Weights of a small mixture-of-experts language model, trained from scratch on English Wikipedia: 224 GELU neurons an expert, 2 picks a token.
Below are experts of layer 5 (counted from 0) of a mixture-of-experts language model. Rows are named router (the router's row for the expert), up (a neuron's input weights, with its number), down (a neuron's output weights, with its number) and show model dimensions 0-127. Each number is 128 + 24 x the weight over its row's rms, rounded and kept within 0 to 255. Numbers have three digits each.
After each expert's rows: a language model's description of what the expert responds to; "mostly gets" lists some tokens that are sent to it at least half of the time. This comes from a sample of Wikipedia text that the model never trained on.

# expert 8
router:113130090131165075092118106123160116130129126132135173099124144117108127125092110100156129152124113153094157121094128108160129091134125085116152104140139095113160195085160150130171087180123136130138132128104139104122076110154141134165129108153121131131127133101098133161115146118137119151128148110157106154142108142121119104067139115116131107126157134152111111126193148163147147120162
up0:168151166109152105117170144161115132119123095116166155108121151150127106131153144121153132159141136122189148109076123105121074157122140125110117099140089120130099130156110104133115115109102108068081137129130117134078167170123112115134143131136119139177081136112122139101133175116123112148147111146112110109119121177129102147116149136132120119108138108136127164192130093123116174126119
down0:104119138140105123155095177101119153121049109094118116146144131100107118126100127118138121121090164092120115119131073160094142109112095114122086111127160128132136161094111145121117143152157155149199144125134118136165117126164094116115098129127140159126107106153082149152148136119168174103124145142127125101117066101112113158156122115116131147149146133131129143129119128133155130151081
Word-piece endings inside non-English proper names, especially Slavic, Turkish, South Asian ones: -k, -z, -ić, -ski, -aj.
mostly gets: "č", "za", "ić", "ı", "ika", "ki"

# expert 7
router:125104100151140158117142188135109103162148097176164109099120119129098113086135121127127115146113105118136101093102108165111108147151137169088136119095126160120090097132105136127164144166119103130115149138113158157148124104094131164121107109110090132145128143180158179151132104127113162088119130168168096131110130108140137117093123106132125094089118098141179146138133113156147137140150
up0:127118125148100119104089127150161123110118152118123132145121112136122152131132173117137075083160130136152150153128140120087129102142127137143102111125122151129126133132095109112129161106162083159112123132168136118121137135112167080125120117100094128112166138147066128148150140110087175137111095149108128148183148104138163133131117112152135116124053126149179140106153137127126140178072
down0:161135142129100111109152127139110124135072140119143068085162088133090092129112143119115125148119140164123128114113131102145148128074117149163148107140168133125146153113153139124145130139101147117153111106116110156127120133112137154103125162128159136093131096133132108115105132146105109088158148090119111120068138144116135135078133133146144136111165114137133118192075068099139115079150
Pipe separators between numeric cells in tables such as vote counts, scores and discographies, plus month names after a day number (19 May).
mostly gets: " February", " December", " January", " July", " October", " November"

# expert 58
router:133140118125146148148117106120155087136107116147131140121127120112106111119159135160151147163153135124108150090109118087199128097154150107157190144143126123096169086100094118118162091152120107129105101090130159122131133135131131093161097162131128093135154117102096087140127140172153109131149160099111161127128112115117131101131127112074158146141104115101109141121147110186126130103164
up0:167115157144144098127135137110171125150131149115144130136136144203152126149138100107132095106150136116113145174137149105115131108101157136140090100146090109125152142130107117144137156102124170142088135117132117168132104145114172146113122136106110094172119168137122088168138105090145164150152120128097161138133092082125132112102119153070125109138125131110105147124153135149136109110058
down0:074112067117109146120135111156108136148162118113103148069144100125148116154101149137123143190155103140124103144133138096146132091129115120129159132089164162149090119118131078130127136119171086143125163149118144122123143167108112069165122141127131124125099124115161119122124089136139123113109110099129130106152152126109093131153118109118145169153102076140101145098100103155144130151156
Final pieces of surnames and place names, such as ton, ville, ford, ley, en, ie (Larkin, Pillen, Bartley, Bushfield).
mostly gets: "ville", "wich", "ington", "ton", "mingham", "stone"

# expert 12
router:079135110174109095145132105109119128140122116147118129145147097153130160105107145144127173102059133173149148085125139136125121133147101138116103142116149149128109210174157155133156172094098117138128145114151148113132132136110117133115153101144110126130104105180136130106132103130131101125158119151145111113106151170157088134128145095137139120117153122081081153085133137103107102148125
up0:110143152150169112158094120147117154108125109142096122133138156149126162134148087105085126088148092121087113113099147145150134124122136094130151115136132102141118152158136112093093112172151179101126103148136096152108099145097091132078127146130106128179118124141148135122103118196105158118100143144130124165109132131101179102113119131111152112114104144170186114138110131123142152105108
down0:078131132146066135117127150156125153152105107135139179129130134150137150109101122129141125091132139106136128091057156117091120123129145133140119107102157121188125162150153106114109127115113134109142194101136152139112105145092155152112155105110123128123147137091113085123136117133159165138131093117097134140113153139100177157127127090143165106093130131117120147112171121142087100120092
Single capitals or capital pairs inside acronyms, codes and coordinates, such as ISSN, RSDLP, RNA, and degree or minute marks.
mostly gets: "″", "′", "IN", "AR", "BA", "NA"

# expert 35
router:139140128093136111122154177164100132120109121102180123154079119115131121144126132129123090123128090112097108205154158141067103095123108171133143129118141119120084096127119153101114133147119134140126163097119122146152151102082114150097155169102132170128169176130151114113078120148140106131085161122127111133146140097131156154151125116134140114098145114101134136110154150129120133156122
up0:122163148121100143107122156102153194164093188145090113151160106120111132136150126143137090110138140152101134138133093120101138116124123104167061113128086127122105069137090148103153091142134144101106138156154129113156083090158137100124121132159155132111155176147147116143118132106133100119130146145139137130131130090166161129098149132156116168143118121131122140141111118161159142141115
down0:103131125099141154139133143088112103129136069120138180084134130137137114122092130154152131149111115128137143165109161107172126144167109149114168119110146149124118116140144122138098163144143124126159152139097178132075133170092134145122137138125109078119153118150111155116130102109073160151105122098085136135129086154147068138123141140134098096107124149143087130134112167147094112131151
Pipes, digits and short pieces in tables, coordinates, sports results and citations, such as Swing columns, percentages and 2022–: entries.
mostly gets: "also", "with", "which"

# expert 60
router:139149141117116126129127159117124096113125154173084145186115095146089124156108086099147115093163124143133139095092103120128098111133131141098101123175158094131157171138134129168142158107102163155135122120142144156118184101104124143145168148158107130130137111145134136118135134147119095125118095143140172145094139163140113083125131134078096140156150138105118166131135084109119131145087
up0:170151112207148122152112121148091110123170124139113135137105109085132111130170083138152135110102153164138136121103133144125125134136120153130143100127101119141102065129155108095106123127125100123107144078177149103171140120128131103100132107141119181112120108144149144147139116104123146145135107159146107108086145065125131127106111113151146089107165148137115111133071153136144136133138
down0:088158150101139132111139139128131156098150130150143100116138144147078141124114161107117122151119070123151139192132123117137146114087154076108119104148154113126130163126100099123143123116123160104113136160108160154113131124138107145104151189132126138153187116146081120128143118125142122117172176099094147120143119160120140101134096146123113169150089174115163155138176114123128131143127
A lone capital letter starting a word split into pieces, often a surname at paragraph start, e.g. S-choonmaker, H-orsman, G-esta.
mostly gets: " C", " V", " B", " P", " M", " D"

# expert 28
router:125139121122118134123159136166120132107131099097147100142092104118155139119146159145141097146148110155095145171125149110067099134125091186136125093095145114103109111146088157106098123146115151139134164101111118145163145110061178148110143164124127138153161173135163144108143095150132130111064179135114135125127127094148156138117134098119144105125150114116147124115150151105147118143109
up0:148178125145149094115133140118123173141115087103117109118098138136107128166131120133109151160126120127117123104158112112089123146119131123161129129145160144105100114094107173170150146149092122134125157127131131130130112091120104145106201109139131099127115114150116092147127150137124117129128097114196133170172170152145125137140110118162157148106088105150125125108177134136076157078155
down0:113108130115128166114121112113128069119127157121144156107109110137125150092128123152138115151127103146174118124127151125130152094148104160121100143081167100169155146140111173155146106144155128150138176154174143092114139196132147154092132129154128119090130131130133152088131138163138101154136149096078104093117115160128125117145126091098167094120120165125132119123103137119179099133133
Unit abbreviations, range dashes and table pipes following numbers, such as km, sq, p.m., 1775–1783, 3:35 |.
mostly gets: " pm", " sq", " lb", " BC", " mph", " acres"

# expert 45
router:119118134116139116108142154147121102099125137144100111193104094135080111168137099076152118108131156175101126134084111121112115078117120158088118109156141108137155170155109146173128144127109165151150143115133150126089145118103137162141145131155129158104152113138173148110118093146116114130127127164084146136110171153135117053125116134101131109147166141140124147138117117094118132151114
up0:138164142127138123155117130127128135126151063129101148133149130164125076159099133129134183110135125178102145169130144145116125132144116129165130115114132162098124071123146107071165100096133100114159179153129172124150099120141131102139097126112085123126141148144081134152132099132118125131125109115179119101122114138118128149165111139134115108093094107095109173101134106157151131128163
down0:139124138149081159143086116151115144147147119109149160162135149099130135138100129120128110106106086143145166163133109143124135170129143147138104142093090120104125122146151156166109102139160161142118080120138167105135133084143117161118125104174141162117154112148166121128151138142125172075178095164120130082140144112092113070139112147125146143118144123109133111148082123123123119109086
Single capital letter starting a split proper name, often foreign personal or place names in lists or tables: A-jmer, S-ain, K-urt, I-shihara.
mostly gets: " U", " O", " E", " N", " J", " A"

# expert 14
router:152119161129122130083124075112131136118128138128117157130126135099137156163143111105149154090115159099154106136141143089134120160107152144097113158117114123132146153154127092150122171101086138118117102131151118121153124073122117156081147109144111138138137150085176116110112122159123102141139102150098174128120095158110140179100170168166109118113137122117139187091111143144129102088118
up0:152117133140154130120126128133142123131143122096128100132165064093102166099135119122152132142098119139122170109147140144096143169139141137101145152112115093118083110137185101117147143130118109075157139184162142141163151120118108137158136136130104138145119120151138177113130130110170157167110074123142116109143068114172144114155098121097102110154133126134150157173129123110118162125103
down0:133094132114101156124102070119100128137128092138086124136144141144115092114128167105105096107111124115098128128132140149120105129153099138103113150126158197111149148124090102147132128126109130145109120125127183107128082120127110110139103151092150158147141145147133143151143128165105117101177131105111144104129165163123095111148198064165162115131112141143119132083160142123112103124136
Line breaks after sentences or section headings, and opening quotation marks starting a quoted sentence, as in said "The film…".
mostly gets: " \"", " '", " “", "—", " When", " mis"

# expert 10
router:120147168128137111126138148121150132135148121128121152102144136154077145111096136139101157141147119117092165062109150117136101139153148098126154130118125089131147139122144116113182120118095164147152108157138138113145102093106137148168119149148120120170088108093132144159115168073162114122152123114182100162115060113132131112123121123086114134115123116143112087155150100155089129132120
up0:133090158141111168121129136141119150142130171142093155122125154132073113116133110092134119131132134126107120131126163062082122137127134112140077139118169146147100138116146142143162079111142107120118123186138111116151100138120100119113114136122095127118176092122099159130134117166147145110118142121139128120133128167149133162115157143159184093141093152140078109152186122116140152149093
down0:087134101109190158146133131173128117132166125124142123112133119157136142081123124150149119109164114137120157100158117157103099138128115139138166114094056111092122153123123144135110114098132148151121163147114106092083138195167146100101119168137093130144144110132131126161109160154146119136121095123120132137140139094103091119108106123092098149130091112089120147138144094132147095155131
Middle pieces inside names and rarer words, especially after capitalized starts like Sch, Mil, Gr (Sch-w-artzman, Mil-w-aukee, traff-ick-ers).
mostly gets: "ew", "orm", "iff", "w", "ust", "ill"

# expert 55
router:099173107089137086150158140123097126120110125104159157110119148131142112104106152121120137107135122177155103146131124152107163089108083136159168108134148131149100114113153114156102153115136131153094153122116151101080147099109151153144142101116153132090156134073147141094083143119124118119138114148137103125099169134123121092145130102146169069106126111116126136081154144156151106149160
up0:143128153116099177104102141120100078146116104118126151162107160125132128157118113139155151151146127124134149175131107090077114112113135157127144131091097127160143114167123132131105077124158129115140130080134076088174135102123113119144143123149114171108127124138132160126103093102149117121164149121134129162143154134165103122165094123154082149107135140128175110166129170128129099082127
down0:151096123114129125120151110155106133125138143151148113140122119136127136143127143171135132110089145129113134069130104095144102127123124139129154121094161150178121165101125124126106183126146073114130122163108183142137110115092134127128117094145118118137112085097096102152158137098177111177108101079132122085122117108123154133096105081143115118151137121161157140129178137156136100151082
Endings of Latin genus and species names (Lampropeltis, Atteria), byte-level characters, phonetic symbols, and scattered stray tokens in unusual text.
mostly gets: "½", "ː", " \\", " Saf", " Squadron", "    "

# expert 32
router:103131095114175054144154141131082127139138129115106105121128129115110122079134164158100164113110125169131113146115148128137152091126101154149165103118158107129143114147113150164114173155141143154157160078118117118075114139131157125156144119103115122097156147121164100085086134133124136101133133133126122157098109138146109092142109110139134083099128113148108161131155123148115150160175
up0:137145145142106136148137156129115131147173150125113133146154145140195128151142144128119137144150151095119138093096161107156111142102110151090138094112143130095122103111104093129079118135159146053152146124084148149149108138110076097127150134139130135119092122117143127146140155152113190097120137143121197135124115145135170114107134093116138126094138133104124131131102092133072138149120
down0:130107128159157119096128146135135103128108113148099106128116140133108152124152156080129142151143115140151120106161078160144134143146111136169144170124101145138140104151140085126161091127081088121139092119200121169117134142163144083133081092152112136121129149151119102115147138155106107145151146101126102169118129147099150147148138127117078157104118131096101145108119181136136123082113
Final pieces completing words and names, especially -ar (Hyderabad-style place names, laminar, nuclear), plus County, Bridge, Airport, Singh.
mostly gets: "atory", " Singh", " County", "aria", " Bridge", " Airport"

# expert 15
router:105122092145149120129148113120109136126123106140174178124141120148139152117086169140136149151087100120124125138176147084154170123066083105157126144102151152135114121157138115148108139158077099148105139114113150113092112149112127143125101138121145136132129126131165170118122111145119164107118138158117136083121132137106087134143132098109151066120087090130153131174136139132126144121184
up0:161130206109107117115134104182084141127122105102099092088119083135121121151147158189109114129153110093127151157155131127110109131139162145126153118095121142109159127111148127143094112129117103142160139112128127148145137126114114124173120087121097126125159107117145123132181123129148137135101097119116136152107117106175181136142182095119154084128172120124095139124159144124132119142135
down0:106103144120135126151124123145120140160117111169082114120138133121109138142133068136132117153153109120150121118216143112161130087133150139104132117106140117131168131128090157109105105127117108104131159101106141087141170136161146162112127107110127125147131126125162167127109124148108162178079162124118131147081134167164148150107169105151159146178147104108111124137101107133142102160134
Closing parentheses, brackets, quotes and table pipes ending a parenthetical or cell, e.g. (OT), (21 weeks), Club(s), and | between table fields.
mostly gets: ")", "),", ");", "]", ".)", "\","

# expert 37
router:121091138126140124095151147113106133133132129152125161116148119130126128164099108118135127140100140179138107122157197120124095178107125127104128140100105109134076146116150145165162104144114151074130114099161171154136087138085162117113134106122152112130173098110165171150154087143155108112099111139115143099109113139094101152111122177137149086147119116149132161147131126100118131109125
up0:133130119135151140125113104131129145135123167128085114132103144108127061131132133099113144115109160148136148131102126155139109119184114155114110157165143136126108128094122102146093126131096136151118083128135091111113097134154122128100142116184155158106115112158081148144123177147116106132142142111119197162094147142134113120147092136153140113126112207097142155169097133103134151106110
down0:131134131134105107126152094198104129135118076104114165115116101115151152128096128135130153120119106145129114181116149131085126166108118131146147148095096126131119161141180134148151093094108127120124149118135170132155164113084120083103163123117144110151151140080134099114126131115147167133121153113122132119144114121117115159135173181103160138138183074129104112115161159132131122104132
Opening parenthesis, pipe, dash or slash right after a name or term in lists and tables, as in Trisha Shetty (born, Supercup (3).
mostly gets: " (", " (\"", " [", " Clade", "(", " ="